Weights of a small mixture-of-experts language model, trained from scratch on English Wikipedia.
Training: a variant of SOAP for the experts, 384M tokens, 5855 steps.
Below are experts of layer 2 (counted from 0) of a mixture-of-experts language model. Rows are named router (the router's row for the expert), gate (a neuron's input weights, with its number), up (a neuron's input weights, with its number), down (a neuron's output weights, with its number) and show model dimensions 192-383. Each number is 500 + 25 x the weight over its row's rms, rounded and kept within 0 to 999. Numbers have three digits each.
Before each expert's rows: a language model's description of what the expert responds to; "comes after" lists some tokens at least twice as common just before its tokens as in all text. This comes from a sample of Wikipedia text that the model never trained on. Tokens count by the router's weight.

# expert 31
It responds to: Newlines, mostly blank lines before section headings or infobox labels like "= Chase (band" or "General information", plus markdown table rules.
comes after: "\n", " ", "===", " 1", " ==", " ==="
router:470538481489529469545530507480498450519478486535547463496489532509486497487469465464502472464465518444517507493495524471522553468541509476523478494540464489507532471507503490541492532520497491529528496456489494533505521476536512479432482507503475470507521525536474488517493518535497529523471524490486514475530477461508476515507536463535508488489527540493497495544435521531525482525457477472465493492530478480507494524499498536547547452480529523500542504454479498491464487495524544474496488508495502509488462515511490483522439472473518485496515434507481484517530514520518493456
gate2:535470503524472522515496560466497521455509497496516507456511501495479497496512479495471508504489501554487446430536511527486561492538499561544475529504473533504485514493485506517484467486466494488504484488484469496549505451474493516521496483495518510473449492464523480532503498533502517474447529512456508492498513506480481493527528463539522476502553509477465514510479473533496478476481495511465517494495493488490498499524520513490492497471486492476441524516523527510516536482484491522483513521514521549491509508494509479470498511499516482472525532477511501514477488511462523517
up2:483538523472536486506514467496481510495472477512484518522518470500497481501560512517513536465490488478509469504508521479565479529529508505461477466512493485533446469538531494465500510478505487484479530442480517502498484523508497528498480474513487479545476511464510549530531506521482467482551516478527491495484468516505487509515498463531496522477528491459500491509538544519533518508507476504534485493485527482522507497512537479472494500491492517536496493495523546512514500488491467476521514460475509468484487440508516525596519492499460496501534459477506506507477487486481522505
down2:518505467469465497553495537492535470536530505504523477498493572515517467446519502450514521523475520496517502540499506507491497506518528510442495464466495515543483476465505542521502486523495515545470514521463484517496531515510480509498511446468534447496490453517506507460515509532519490503538484487506494466506493523489465508489471537499488435522462488471506523497486531533468510487518491486494514478512485515513509490507483520492498496503536518508484490485466485487496514476544531465516501529534524527515513468522517477485502478551460457492502466521514495529506490509477487445
gate3:490498511509521535481475488526492511540543501522442511457561492481511474522475535513516481511502482499498480497549492519471514487501461515474511507513530489507494492443498513489552468520487482472514526513482542506470506458534518547494496515480487508507509472504522540512532487497462497496470469515469516542492502533510494537469504533474484561499470537488456538509504507514513445489496488564527531477495512490509470494530537513505534464477494490510518511470508520545483476495455510495484501461517484456505524514485527493505512510481470497502498551529490496490517475485518512492
up3:506487514496500547498468485471460549537566499499527495521501503500506498503516460505525516505494491508488514510501489530482508527526514510546476532469489467507498503529516473485541508515538497481500473480519509470478469526512563485498521493516501526535503507468480478509511501517488512488447563475468490472521475509479495500478515518532489517493488499513462516485525529480516471533486493462532510531484538504483539491495506524561518494518492489465545512546512524511478467496455526508472487440546462483526521521465489499501490464509499515521493510475497492544471508453473508498
down3:495492464479487440527547487529477526543522517453472523507472509521477484481500541563493502496518483472526483514453448498504495535527486479547494481474516504493489509544514470492469486475485476454508512499432531487511487508515521492524462513495495521519517489496489509541501491500512492515476534531479471459523507494523507472482463555527489515517480497496493504523482504526476469515478479541553516510471524491491447520479524499518537559472480486517554532548508465494506485524523459470503551523530540474490559513514480503520510534495508473520481514479556507506510518488493530523
gate4:561500508541478533498518448467470450445548474464493495468474443481450528499519501497521515499479540486518468481496460523492471498509479497499491466529491460528500510539531504541500450566487505493553474504491485477519499568503544528508479549508533505549489478538464514480427451483485509494510472480490498532497472479479465495502512533508461505554504491505499495548536467487493486543490475509480503535431450495476445507480488504505531531502499533496487475437510496501536464547491495487484541461480508477479479473490479468533499515501480506533473485469536498529506495512533502484
up4:481461484501517508478512528461543528567496510503464485511536504555515507506543486558477496518490452505486465534488502489463507519498511520534524480533472522503543523498510499496475518472479504512495514501476506517511488521555492510542530499480522497473478496494561464528475481493462468531486531539451484466551509538481471537500469504473553504439498510511512498462487518511481513455519502470523507491534503521511544483508542520501482492469499494543538478503479440481513509448498535458513479488509456564500501490488523484473516527503489501470542483493514564491528492481483531482
down4:531497507482509478487519488502510498490525505473520470500493487527520443466483533461532504523492454480484497501461532534473496520487501554492529522458501557506538506500523453504507482508508502512488500497467529508524569495521493490456493505501486554481500499469499546476534477533524532534443529480503487469480457507497475492485504512546494499511544517499513488533511513513525546500512503481502508512501558485478484520516508533466504466545462486479464484507530510481540538518512523513515513479520504466516483523490497494476496505495452484515470483495484495527471523520478491470
gate5:514492485501460493504503502517536495495544497523477544508504474506476493482497507486492481507480477504502501548484518532508494458489569461529514495468487457525494507468521499441516533496522503496480497478491504543488496469508534489541516479497484434467486474451475506522499442463504507492509486446450537508479446481478492452539504530473466496508575530499440479491505521519517481473518541494542536533511471460499490506494489498485529476473468532497472485524494519495535452521478501497498515521513522441512495485475502495522503504493451462482555485494499515500456486511469505513
up5:513502542486502518505497507494494502527483473508483511507522507498453500518549515499482505510530465467502510541534481536495492520509524534480486531488504520543454464492482499496469495521555490518521473536476494495522483541496462479535523440543471533505473466515503501502454507529485450482483542496499468541517483495449501462484525514457528493541507502460526527459528484502505514498522503490456498472521487488523522506537511451465508473491475490491494508495500540486510475471496455480514478543465498482461511480470456529486492496519505528477481528493492488542487509461484548511
down5:516541478510509514474501501556492476483474483487497459505494558499537546485497538488490494500502470513483454490502464471478491501511498469510517556491499454525485546476525519517459509470487469506477514512485515488509528475486491502489463569513492523515469535529521524490500507514515483510519522501524472509508469515492465517453516510508517516489489508519499499493490461528459491527521479473457503478527512491511500497493521516499525529507496489495507493522508464454473445471519525451482545507486514495468533523449505519490517521492495473517475491487493478503499532485499494512
gate6:474491525479517510494473527458489513473497527467498478531477533546497509504505447479509496502461467497530522504501491483478537493521524502511517525509534487508508476490504462512485476523468489532482486499491521497523464489511484491485523504510499456494486499519433462514510474448479553507511519527509521493518514533477514470509497517511537512490523544487488502460480472472495538511528529495494477497487502523484511542520506513482516477522525499526511486475483483491526497497456527469501480455508464500481541475474506510475495464478484526492490579480522495506490551511490480490
up6:475503508512513477525476512506478509471492511525551587505477508527518535523475521488496493482504493519498501523503494448500526471532548504488500495499556498516490509524529470468514491533473526501508530463529474470510493552510458433550496521505491494460484494474526494504517490501447468474511487514480522460501486539467506472479510530522485489474499468508481500442485485534511503524465518471488480516522520496504507521545485499497498499482463475511527537493541515506508530529450490521521500490496500516486544507507530518504469546478480498471470489521439499526510537475474486447
down6:485477523487538503471528494526506497469470476480500506505444486513493499546465486501506483505518466458519522533476541472508523573519507521451479479497409468450451516516492493503459501503486457501443472522509524446489489464521531479463482493533521511502509512544495498498481503532463536510493507496450515545468498482472505507524496504482517487467539544492494481468488512535515466503479496498504538515523489489474492495523501466547530483491514494546510483478496483494484525503493471501528482488517492491520544529504517458440510507451495491458522509507499502488533505465477480549
gate7:522532506487477484539478505506585453492489478513524546506493513530491454527501501518474478477482507516517529489466467453505517505545477533526521486469485483494508501507497487515476454487506476503469500491556522507529483462469471440518495538482524507498493469445489505489486498503508488483484500454502513527522486514526529533512501527495475494520530476479480540522495524508550481465489493506495504482459485504472496503483505494523500458516514465473481483476545517497517535533511493476481453512504475457503541497522480480530487511440515486464514481473521512501520493512472505455
up7:471525496492500512509512488506477485473510499474499489482534494469539497514476498561539490481493496502517481492548508534531494552476476529519466500479513479489513496524469498503496498473495482524482459523459544478485484469505525475482487492512460555496516531496494511520526526494492492562490530468472477530479488494521448510560548504482497531464508465498498471493490425473526487479516543505525492507509517520449489512482483492497520462466448493511526491523507503547479480505535539541455506530477504502490522504517530494496508499535508512521485472493531493507524529491496473527
down7:500503482517493518473469517475480495493523522504498516533493492580478474501530513499479485522468467508430522506526483488482491502502483515498511545491505456483507498512480486535500524481519474488492481501489519515479492496566516526541465514552505484502457480505468527479458506521504525489506474487500483518482502544468520509483507530494443459534449520474452500542416502511563494483518467532501542522506461470517518438465473539499496502521524496443533535494521468548494480538535491480461525487482478507516503514483510501484502472486493463475505489515473488528503538530517515482
gate8:496521522499499500466518474502483473533483448533492492482497512452495481480493515499480532451475487472522533507509490488506480515504504490495486485465502488478508459500483499531495488528498508512545516520481503473525488533524507482507470506481483463479494533528484512510522532540515517514543461487502479517463497456472491494506541501492514513488542497475478529492439533514484480540476508501522481513485498480489480478469460478548532487543510507524507494562516508557473462482479483521503535518480472482501471458481460510521482499522530499487470446517492510508484503520489513493
up8:485480482490510518502481486485480511513536546521522485485548518501527496512463459499511484510518491548489520468491487536464520539463510502501537548482506520521504457521508487487482468476527536474530505501508520515467529478548475502528507526538466530471454494520509496536539497452525474489500487506473511505495538499529542544456511440463495515498523522511492465523488526514479528453498534539521521463532563497492494514532477526494466489471472535535502490481477545508549519502521524480476515536516534485492509470469471554492529543496456492476525502501532464468517505481475512489
down8:524464474515506493485520500495509464523498499467520492505501493525475510477498462496513475453510470459466497461533496494507505499529490521557506494480532488521498493476507469514456525527556511530473474458473552479524528537521485490539526519498507535493460499483474511526516492519502467458490480451469476498472500483457499488475494473459477497518470508491504450530466523472462501480493509508494552550478458498539466491474524515456491489518502481523498522505544474553512506518539504490492495482526534502475501525480458441482524508477549522510510527482510521528497506494499509537

# expert 48
It responds to: Words in set phrases after the, a or a verb, such as the same, as well, turns out, while also, further.
comes after: " the", " a", " to", " his", " and", " an"
router:453455521470488494539468488518519516499501513496493492509501526487535505533496516458484482485504518493538501536482508501510489491513482474465489508523503498508534498530539472508473504454502530478485529486464496463510491544489499487486452517502473500481521497545457501516507512497536518496502527509510511506469493423517450529517501500441480481514491488516459485489511480509539464469471482527485469551521442516532494468510518424478540520502522514541492521509485505487531502509494549545495499453498507480488521526481506512505487503529505469509513486532470509521506528501467477480
gate0:485536527465509489513466520501503479511541524471500515532502483464487447484509511506478478509485550469499476442463513454501484476499523539510509485478501526548509496493489488510504495487489490498506503488477494570515498487499473511442440520506460514516517494532514521507504484511529483509528521526471461484514481498542523502468478531481491469546556505488515513496491473514495469497507482500509490485488485512533490463521518505501501493523510539476519465518524487499509481491504500522528510517475499486533511492445557513511497516516447527528448487528510491579508457506445486507
up0:479514447527442523524522526527493522478489481489548505478498486555513496494504541494506478487496438498468497502496478502528512518480445514488524523510493498465510481478485479495474483498492496499517484506504512478471492497521476459490534525505519520512465518464510499514485484484480558487473513511534538492479528517496511457521489521529496530466505497466478492526493473550503549446508513509516479526513498437450531490507506490524503486496495492503481523491492508499513529491542511469488519488451502514522480479508491505464535476453492505471559508431513516499509472499518499520
down0:511496527511530485498529486494488512503432495482483467469542499482525476494485512525523510532523466521475520469538504503484489498537496515466474520468451493537480484527499482519493497434545505510476471523463554500504494457497509491511520520524518475475466509525546530467461493515571483466525532506495493488479472533511495501512521503534510438518518448502519502504531513457524498491501496470504493495472476427508512504533538522521506509476494501520444518471526514488504479483529527527502526481513523456455527529499489490490494531526501498515549535442506529489435479501478493526
gate1:467521490530534492532487507484456493444510468527497548527520487547515491512472559493465501527539467461468494510452501515485497494506516519501505501476480500478509465485489502475496525517505480526481529499552505499468538519484497474517516473508498456487460521515513486521500444437461512464529555529512458491527499505524460503498474512465497455518455483460500515508488517520472480476530464486500478515464516491533493516470539473528493499523506469529513513529501548505509524474470493482521448522474455511501487484512500499519501525484468491474521523531501470541485477498471544521
up1:484496509480499517520456469457540495504510539511498496533483491473481529449508468523477483509547484523488531534505536490465515506526449509500491499434536516515450560487505487542513516488464516484516446477515530515516504479517516508458466491481520476510512485520503506474487485485489532518501503493496488465517474526471461512546468540502465508521516502493472502485484476505539475495539487480440444522492462489506451484532501512458476519489518500476486521499416482488516517481518532491496524510487431471524469515527503479493477524515552476500513497485531455495519479520546474537
down1:474495473512497541462497485511476512467448481501532507466496456473493464520517491524499472473513499466478543477517481445500531526488517496496511445529517523493507507510516496508498503530530495483484476476497526481493471541524492484484502515485490518532499498504530475542486509527521523518548485525489457548494496478475506544513528535530466515500541517513504484537513490500496478523479464487496547509437482489495515499492482479468487506497514519500529483481470502532448508470531546474505533489500471528526464450493463549486461438531494508500504460567465470475467510517546489454
gate2:492480484497533492515467521496501520474519415512503507465530511496480484509464515541519494480541493476518537507507512517513516521528518473482510524505502475561508551523487513491477539499460499529497518496496495472517491512459503467474504553498493494516545551503523481510520494487553479522485486504500481521455489476470449516496480504503461459500515485546533462487456463473526491468496569453518501472525526514504481441521551473488573474477501535499539517479520515495546506504473484491465487522500551460494520564515502510471477544508522473504482526473484488504497508509490482530
up2:485502489507491491541520510498509519459542527502511507506523460458513514508532494507503476489446478515535469441530512494524481479510494545543528521508469527517518448491471476524489494502507509520556508497485519522476500475522509507492488497549500491518459517485519541450505499523502510492492529506542486465533467470490457478519516526486483520477564481511485488468482463485510512514503500500494489511466477511526524482517455510479486474541504506471501508492515514511522520525496506520497530489540480488474460532512481463497463534512473517502520514537482477496464475484536522504
down2:479472509542473512487469471493495526487560474453504485523531479516511548515530518535489504464475501538462499505482498500475479485453477524520496514494529520489504520474494513523522513488491498546512473502512525467515538517519472529471451472516504475485531483475498529504462489456531514486454511488490513547527519496506514508559509510484518488510493485511487508432479482490535510484517466552491473500498483506533507512493493446498501502517489525509540487489492471481474447510487467504482504473498489508484520528489482535524467492518525482544521535529479508534494491434473461499
gate3:519513487478538512481437443537538522501510515490521533489477476467563485487518502486466473503487540503483495524517494508482477508506500456517521479493511513479478460515519476490520477507513531500547513470523493487514550497504479518488503503489506470491506464524522479510490509500500467484540480486533511545489527529494459549510509457472588523494523491467507532472502491514482513490463509492501473493463461423509478483509525532499527519467498497526525533508512564531541498523458509499489521506499513476531504458510503544496487474532478529512529486488492512485491505504514548535
up3:517550505469467484479490440483516509487485535504516485476478467502512504514481528460478500499552501496479491516519535537503415469503513534508505522533508518496524505504489482448534504508530501491508518472518490484525533523509559509512458504500493497515478499531524493481492501526498519457496505478482529472471521517505490536529521506453491506519499458482518473508485506483508446472486469512520474524447493466526537480504542480499527494500490444487526520498481499474528485556487460501503490490452519472502510506484430506520520507499473526485546485454500479525486482505517538453
down3:509458476492518507469512514503516507436507485542555521518437461520526538490511489504537480525489518492513500479530493487466519519491514466483516511534518505517511520465472509538506495528488469481429499484526480446474489486521513467480498473508483464447506478516526471498476497494563515494528505448484483464530492511438491506494503482488474557506498506502464556505498503491514491488509485470478491525482579516454467514475506486540480471523516495512486526494520509523491486473486529499486530521521528488491485488518459493462495492508485516462431549491471479514519480481516489476
gate4:499446505516534474486507506480509506587514503505506419477473527511476447523535543472514529500501480501521481510495480523486527509455531543502510514512526503461469499512505484518470529504469524497471461473517474504549486545510495537532468528516477521510499467494520516509475512511530458493480551485475512524462504497533526504475510473474488463524507496470511520492548488493497478504453512526557465501493460514531495461521524458495482519500524510472472501496505457475509494465510511494535468503505491491484505477501538548481510492507508502487497488481455429489480503483532496496
up4:479477528500543536565525513508491520508500459470492514465461499515466514509517463512496505469503500530496505501498496522487506527521498535497491484485467499511502469488512471469517505513484458493511488499499508530452493518440526478520515475505493503478495535498491520520513479475470522502552522494499519533480446481550475524490513514497466467483543468497457448526527489513496464510500475486503477483493540519503521496517514464473501474508461526521534502462500500457530485455489501486524524481509521467467475524515465491493538503526468473477495496521486518503496496498493520470
down4:497534539498496459460477475493523480462463465475485510502527495491467521519510480497468499497503494530457495492500531486447490523468446497491528473509547529504530506514467461521465493489514508515526491494479552503550510521535496444504515501501495538502460516506460480507495491450476540486492490446488478495455502512514546544462491465500511532475506535505536515483530433500541502494481519514549511488512489473498571475514514483487489485532495444478544515482487488501494518489484502511499514493498508506466494498494539472516540500443445454487505481533476493449559474520522456533
gate5:511520520505470416490505518475518542468468513479515525515534473553467460474524493536520535485506448496540498502439476535515461462467515479496465477469486484455502510475536493545533431471473484478477519539501531491549477468463541508468532503528509502522456490504512507524467521525511464463522513469527510529468522504465486486479492536514445524502501457472504517488508498525502503518486495517490497462555504459489527488474537511502505488466477493490552472490525554481484481540475501459504490493505501469461514499464511487490462523505550484484498472479516508529454458502514549491
up5:529494465512473482487530533479479483479460488466530541508513487497466537535493524499523514487519513488561504528535499477487495475467549518516500474435461483518463494497499477521494496493481498509444499495462518511536483548489537471472486465526466527502497503550475499484441480477456494469514470486499500523505468470516497508502458504499478480475471480523477520436493506510516501493524465494474493500476513516495511494493501493509445451513447497513499509456496488476537516528485506515502498550452475490492475476493529459457449517476488488510511498561500480489510525516488477510
down5:539461492468511525473490452455480530483512513516493530478511504519494540499475463523476463484508528474547529546536473497549497506501497482464522529484541485497496493499523494465460490481489524490482493552490524538481532539498528533489498511508491483490498491494518505534529511476497509478498516519554466511501465503495514483503481484458552491492472551527523502504553508487502485530473481464505454468541506502529550504503471535507471506482543521497471459486482487485539515527506518538510475493528486517518519471490530502563519472514508499485520495508485559471496479511507497469
gate6:464490487493507479529479446490481503463523473468504492509506557540539499473455476471501547508512501501455519508490468507557455474511492516475454457494483532504534529459504486510515478485507508510490530506504501474478527498521539511517522490520473478492542501488490532541475474503559447520464489479522491517473520473508530478493541479517502497477528522512484525460512505543459498493540527515510487539506474472489533543459499458525477529536516463484519518509505505505515474522524496489495491425502508505505515528549516489457482507486517533520480485510459465495439468474514506528
up6:502449479514482466494490522523564547515490481513491494451392505529510488462502488527523451471515482519495461519459546506518533514489490534482474517502522507463460511494493517510520511546490503473428515514495493505490501464513497507498476531481509518513443498545534501512468546455467489465539516501469486481468504504484467532505540487487489505479501500496505505507459499518517489494512479512469529498522493533502523481472504492465482485469534498499527494487490486476487519511479448529527507502483489498495487512520521490492467476529460515479538557492506481512540530472513502478
down6:502489505489460486507484517549508489506521507511482547491482470474522521512474509498526540507465538552511545445522499516494474504505482514527553513488536533531520481475507510501535514502475503549532512464485519461515488525468549513475467532510491538511485554514480501495503494503484490518546540513514490524523494505498492531521496534478509561510514460553536518511495527496480529492499508488528464508433500478516552460472491482515499522488543490483484435503516510542493440514512491494487534454509542509533487460500492474527470488486502468514517457497494430530451485522482482489

# expert 62
It responds to: First pieces of nouns right after an article or possessive, such as qu in status quo, ep in eponymous, police, bit.
comes after: " the", " a", " his", " The", "'s", " and"
router:539503563523462554469492526529495470528472504485486525525501502489490493486520498506503490583516533497499532504516483464484503487497500517502542501459475480470496489497507473522475538441498479438470480522521490506470502542496523489521471488536501527514471550525544490500481489508492516491512526492518499515499554459492479496436518481509496452533507504510494508476519514527491468494496523512479479522498533484547525497504540532483469515466520437486490512526477537527562527509431509535485468509522511524525538508527494495470478483443508478465503507497469504473498535457527503490
gate10:547471489542510506461459472491511492533487490496535498498512465494526481471568526531507484492525515525483488504496521492445508497515502499494503500484496518455454483533496449561503467495538504425482525521512490563494474504496483493505542499522538506518485524488511451514497516498533510512450455496495496490484526489473520524509474489458500520520502566516465501506446473450521455479488490514505461477487526502494510487477485478462488498524501470515447521482469492481547513454526509508501479522503499497505491503540494459548495476518508507480466501515519470506529474516477543478
up10:491499486533496503510499515511532475508513493484487493487506474470560506485495498522483545491481577530498476481484493519502502503487477422465469544495507501489487500487530506509473494534521496435473509502531502525499516498459530488513548510492503505485443506505592540480504477500516522495502484503513471496481475481514500496446498529520503520523495520460524466481511479487513433510488507468477455465511504475489543493524475500451507518505447514513481495488452515530510503494515502476492519512520518500529513521484498460485472496513520509510442515471515526464532529553504465517
down10:546458531544485515477527511500502486519502495468535457500509529513512563474508520476448473528483518498544450522513515446508476470490516504501468514517533514487509541541519475512513479568542491523543511518504491487491500485434507495487482570479487477498509491478518514497490532515536487501486490508536525497482547485445495478476514476486514522514447487500509488475536536498467488493505488524493454498457514511512480521460500508470491532460460535509510502501503487530477503519494503475534509488486471502500465473528504549499473460493440517496508503453488537488498486477504540467
gate11:506480480504457511470493519511496464528487465516507514525530489523498476523478522497480533467485516534508522510479508511506504466539475515521486503467502492488537516494522537538508500503480466506474493510486514529464449472483538467501505477442470481466480480488501448505503469541478509486497459493512480506481469444493507516528509480496514530527516482552512514485504465511449491533500522440426519475509486467513508540543492530451533503433517528507482534493520469481498484528520499499497457554462529531479516505490490530532495494473525506496495510491470486504449487513503518528
up11:556462476492485509488491491555527485524515540511462511513489478524475505506489509509473507497504498514468511514503508529497484472520518498478476514467496453487503497471547487510530507510487479481482493517489519504474455508496509538485480466473542498486487472474497507513537462508464510529524487528527483516514485483497485508534467489460514494522489536570536493502470496535477473565525512463474524476502516495545450542520483490512530526451496533504504476493459545495509530532504499525482472551473472516483518530512529500488536483414532526480522499473475485518475484484490496518
down11:540506511487477531545496502543523525480499519495504473492493518502497526513511465500514495461503467471543514500503523538510480507486505458444528569462514433514500521492502497502512522513518488521440492516489506458493442509489509498494464506495462528518516523518512502486503504523505511487525547523505492486542551481533497557518469502510473497493477491484511489506505481509495484534539539437466492474471508502479491496506460522504455499488509504470509536506462522502513487480554487567526485524464544517556544508487516520490519495477489519532458502488473471499523506451475510534
gate12:507439481516489515460497514577506495517476524511491521519530472504546488515521488511521565510503549547555487470507486480461516506508497501509471527488505474441476487470526481489507506475570480456473485533513518533524502528443526493474501502475500474516516507485488518529520491499449488494471503444500496527494486482483469484475510508517508484546512489510481486482498519526492505469538509487488494499485511521498495497484476479483459555465489503513507493475507539475500531534451477528482529498548526504460541500497532469475536510516491455516482489563472470482514507506491521474
up12:484513488528506470490494503518497525486505543499482511490495523482467513526491510477468495478506532504479540469488498458506487518524552520506483510519522526529538438545512506511478533521520492498502505516515523475490479456527463517509468510528547517534476460481485505476513479498527505531521482523516493485489482463510506510519468494487477491516489473506512518532484528483511539503499501480460496521537555516478515488525488543531556487528478479481548496539495489494492454499499485521516496457458494549515510511543496479521512519518465478477475548479519530492506475487510501517
down12:547517490563494485540506501464487495464462514493496454520465498481458511501502503508482528447560522532521521497505514480510471519498496503531486514507505489513500492469457467483496472479542512543508518478501494457539529480550491503471582479522482483490497501504523554498480506488536537467519492520513512535480526453487517484511480535473509450464497498482464476520492512440499491496483514502519462538477471480496474509482477484462511484523475470506527434510513470529546493452514562510528507508483479521455488471479487485531547500544450510507536482451477502536493531470461531481
gate13:504502509513539520506514477511529503544476459526472496535507527544545487496481511558476497504468517497481512495487502496539514550493500467514472474510485469502507483536514501538486559519522512508516517464510529483505489478485507469510478474492521497550479501478499489472445497511494520476493485488493486506492530463506506469553498467540498504469546487497505477478555523500494535479507540492487475444487491472521567542513522491499503508467510498544490534535510484527523529521503522476495543521497491510500475471508474536500496517499454533511510472523499473495476490488524544508
up13:498496480528527481499523508496512483524555503475532496487470464478527500495515490489545497464512507505513530487481462533462490501482485474523503508500526516495488497509457462494508486494482495518482512505484486549511499503538485518507476585479515522478490480493501472524518502490507496571490486516515524489505484511487464509465525535457504465513488508499490530535509500450470508491467470509425527541487465491469482421492513499530513484524549505485534487529530488491478482469525489518520447492521498510504518474505489479501463489495527504521464510494519522482530507503471500536
down13:483524465504464497510564494483485500492485465468505520525470512507508521483512503509566547500496500526488499499476506526480502525498531508516475492477545492487527508435476490552487523528469480470526486467492481507511464471517487484516479488508514489515461500509463533527474487492531519518473513506489514526491580510500513503505502499478482511520530532531552514525480491495511505543535526504473423495502474461485531537511532471494490500519516512508526500510509431501460430515522484487463494525498491506485507484482492511464525506474513531473508513475532475508496459497464521502
gate14:516468515520515516513523498450486470486475465490489502467532465518525511497497519480477496510514521502549512506530501506518485495487513485458503505474486518492503492503511432526467493495526455494483498545490485481481490532505491531522494443489478519505485523476519493475471503501515508518495479432506477486511443500530539490493548544502454486503552483478517489475478489529474523502499504510525529475523509455524526535491531472470483472446457496511501480535492520463497469517528512426444459474483471480515471515472493499484501549508534507532462486551503471545499510450534541462
up14:515475485475477551469508503473463497503462509501490491464483489505515497492494476530533479498512481478478459454545485495521511512535494497468449544519471518495529511462482487475459529519495527488515464511505515522446521479515504469502447481535506477524509516535510491488481484510479500474514515538497471472509513560475482518508456507509429495535530467505483476487421483507540501505530491500494474498485512479514492480480509544504503494470504493505498472520532507544459479487463526497489457527515499507554496495495523482498442479527496489508528494437471532495527452475482473496
down14:501463560506524487477483486526485494517486486504498522545448492498456501512505528452489511469479472485519453504486501515508537509496487500536512510480500483546554468522467465493496509506533515466513540520517523555514508540471455483514517472525522476494528485495462504526508513453520504508507488535491531494486470493488537492483499515481524495486492466464513493498497491535479448455499536539496543477510517525479548515498472495520471494463466548524524466477483465510485522500503499514501502508489461502481519485512499441493438505520490500509484507530517521466502489524495494530
gate15:481498497510517523499479529567450462479483501479507479497527483522526461491528496518476480444452497536476492503457488503470521504514504462520528502513469480443482519532492463498493489496518511487477453457507498536515527512510504473504477529523507480471500517479500530533502546471483484509488487475490512539496524483494471467515488540508516487509496428525490481521470491488508487528459549520511468515497498532479470517472517511496485531481491479475508517521525528484532464531476484495501471486513512482552499520504538486473517485508507498460485449503500532504485508493547487492
up15:468503486541499513491509501477531480536471484475498514520571500470495489475535538473533493518496475508508517492560472512506454512503483494530467473498526497480495527440473482485525511517511513515504561488503511512460507501501507522498490494487516486477528485486484470492525528513550498481535506551509513466477487526532499487504463527500494506524499544506546465507496483520510527492518481507485544484537504515486479489518493530497470477511519519488496474477472466480452517519495529467452509523498529483473481484475436570550538493520501471462507524506510491486499490513461521476
down15:504505507487488496485502477534545463496489510479516483498487486507490497521499513521488518504527506457493502534527493548524460496512455481494539516494489498497508488515521461443483504455504513478521506529493523483506472502490448497487500477507545551502489526494494503504498463499548522470490477492474503493483510453469541512462554463479482535537507499486507547491482490509434481498506512479533494517521500500523475548496501518486491530439509471529541507518489555511509522536471526512461491502467506468517556500509458514499519496514511530522532500496529492552479447541494512528
gate16:496510494519483494473514494512536520517473492517466491509550470581510476456497581499478497487460536493491497509499528494497496485508446519508543487528504499547483466467524479504479512501491539497508495480550479461477505474526507465501514498470444526544515503531489547416478497494498512457515513506502510504479466469420520483525478496535501492482512472484496486512478482526536491524535488494498559546497490481499503491465511488555498508493512490451501536516473524506538477504492515523495467462492523521491511505548471473433486505480490510485521453555479492519492491523473484512
up16:512546482494457440484474494437475481480512499489513490512522508501494502481491497457484535507531503495499518480525486521505519479482486520502450493446541493487459490488490481479460416484457521522500494517495501489495508530520486507509499554483529507493552490546493535486478534484503475450528502534466465540486482509535504495529426479548471468470518499441529544467482515475527484506504526472562464520509510460507495511516460504506486527495488502492539516490478506522497523492505532494504489465507557461480489505514501500504463523510525535515495529473542508523461490495491463536
down16:510544517493538451510534472516470509531494500475499501511521469494500516478474488529489525481536514478538504497481515477496441529511492525488507467490490500515538558477517491516458460535531490493501484501533500473524469440526485519497493456489494538550464496544498556531507507518491523489518492473536519540484516519488544472540447512466492502486483501543520483476499467522484514482527491540460467501508508487476510484468475509538493525473480462449519522543468466504455511476455539544522519506505537495505495476490506490528514514515487499485518442486527539520496519510470502548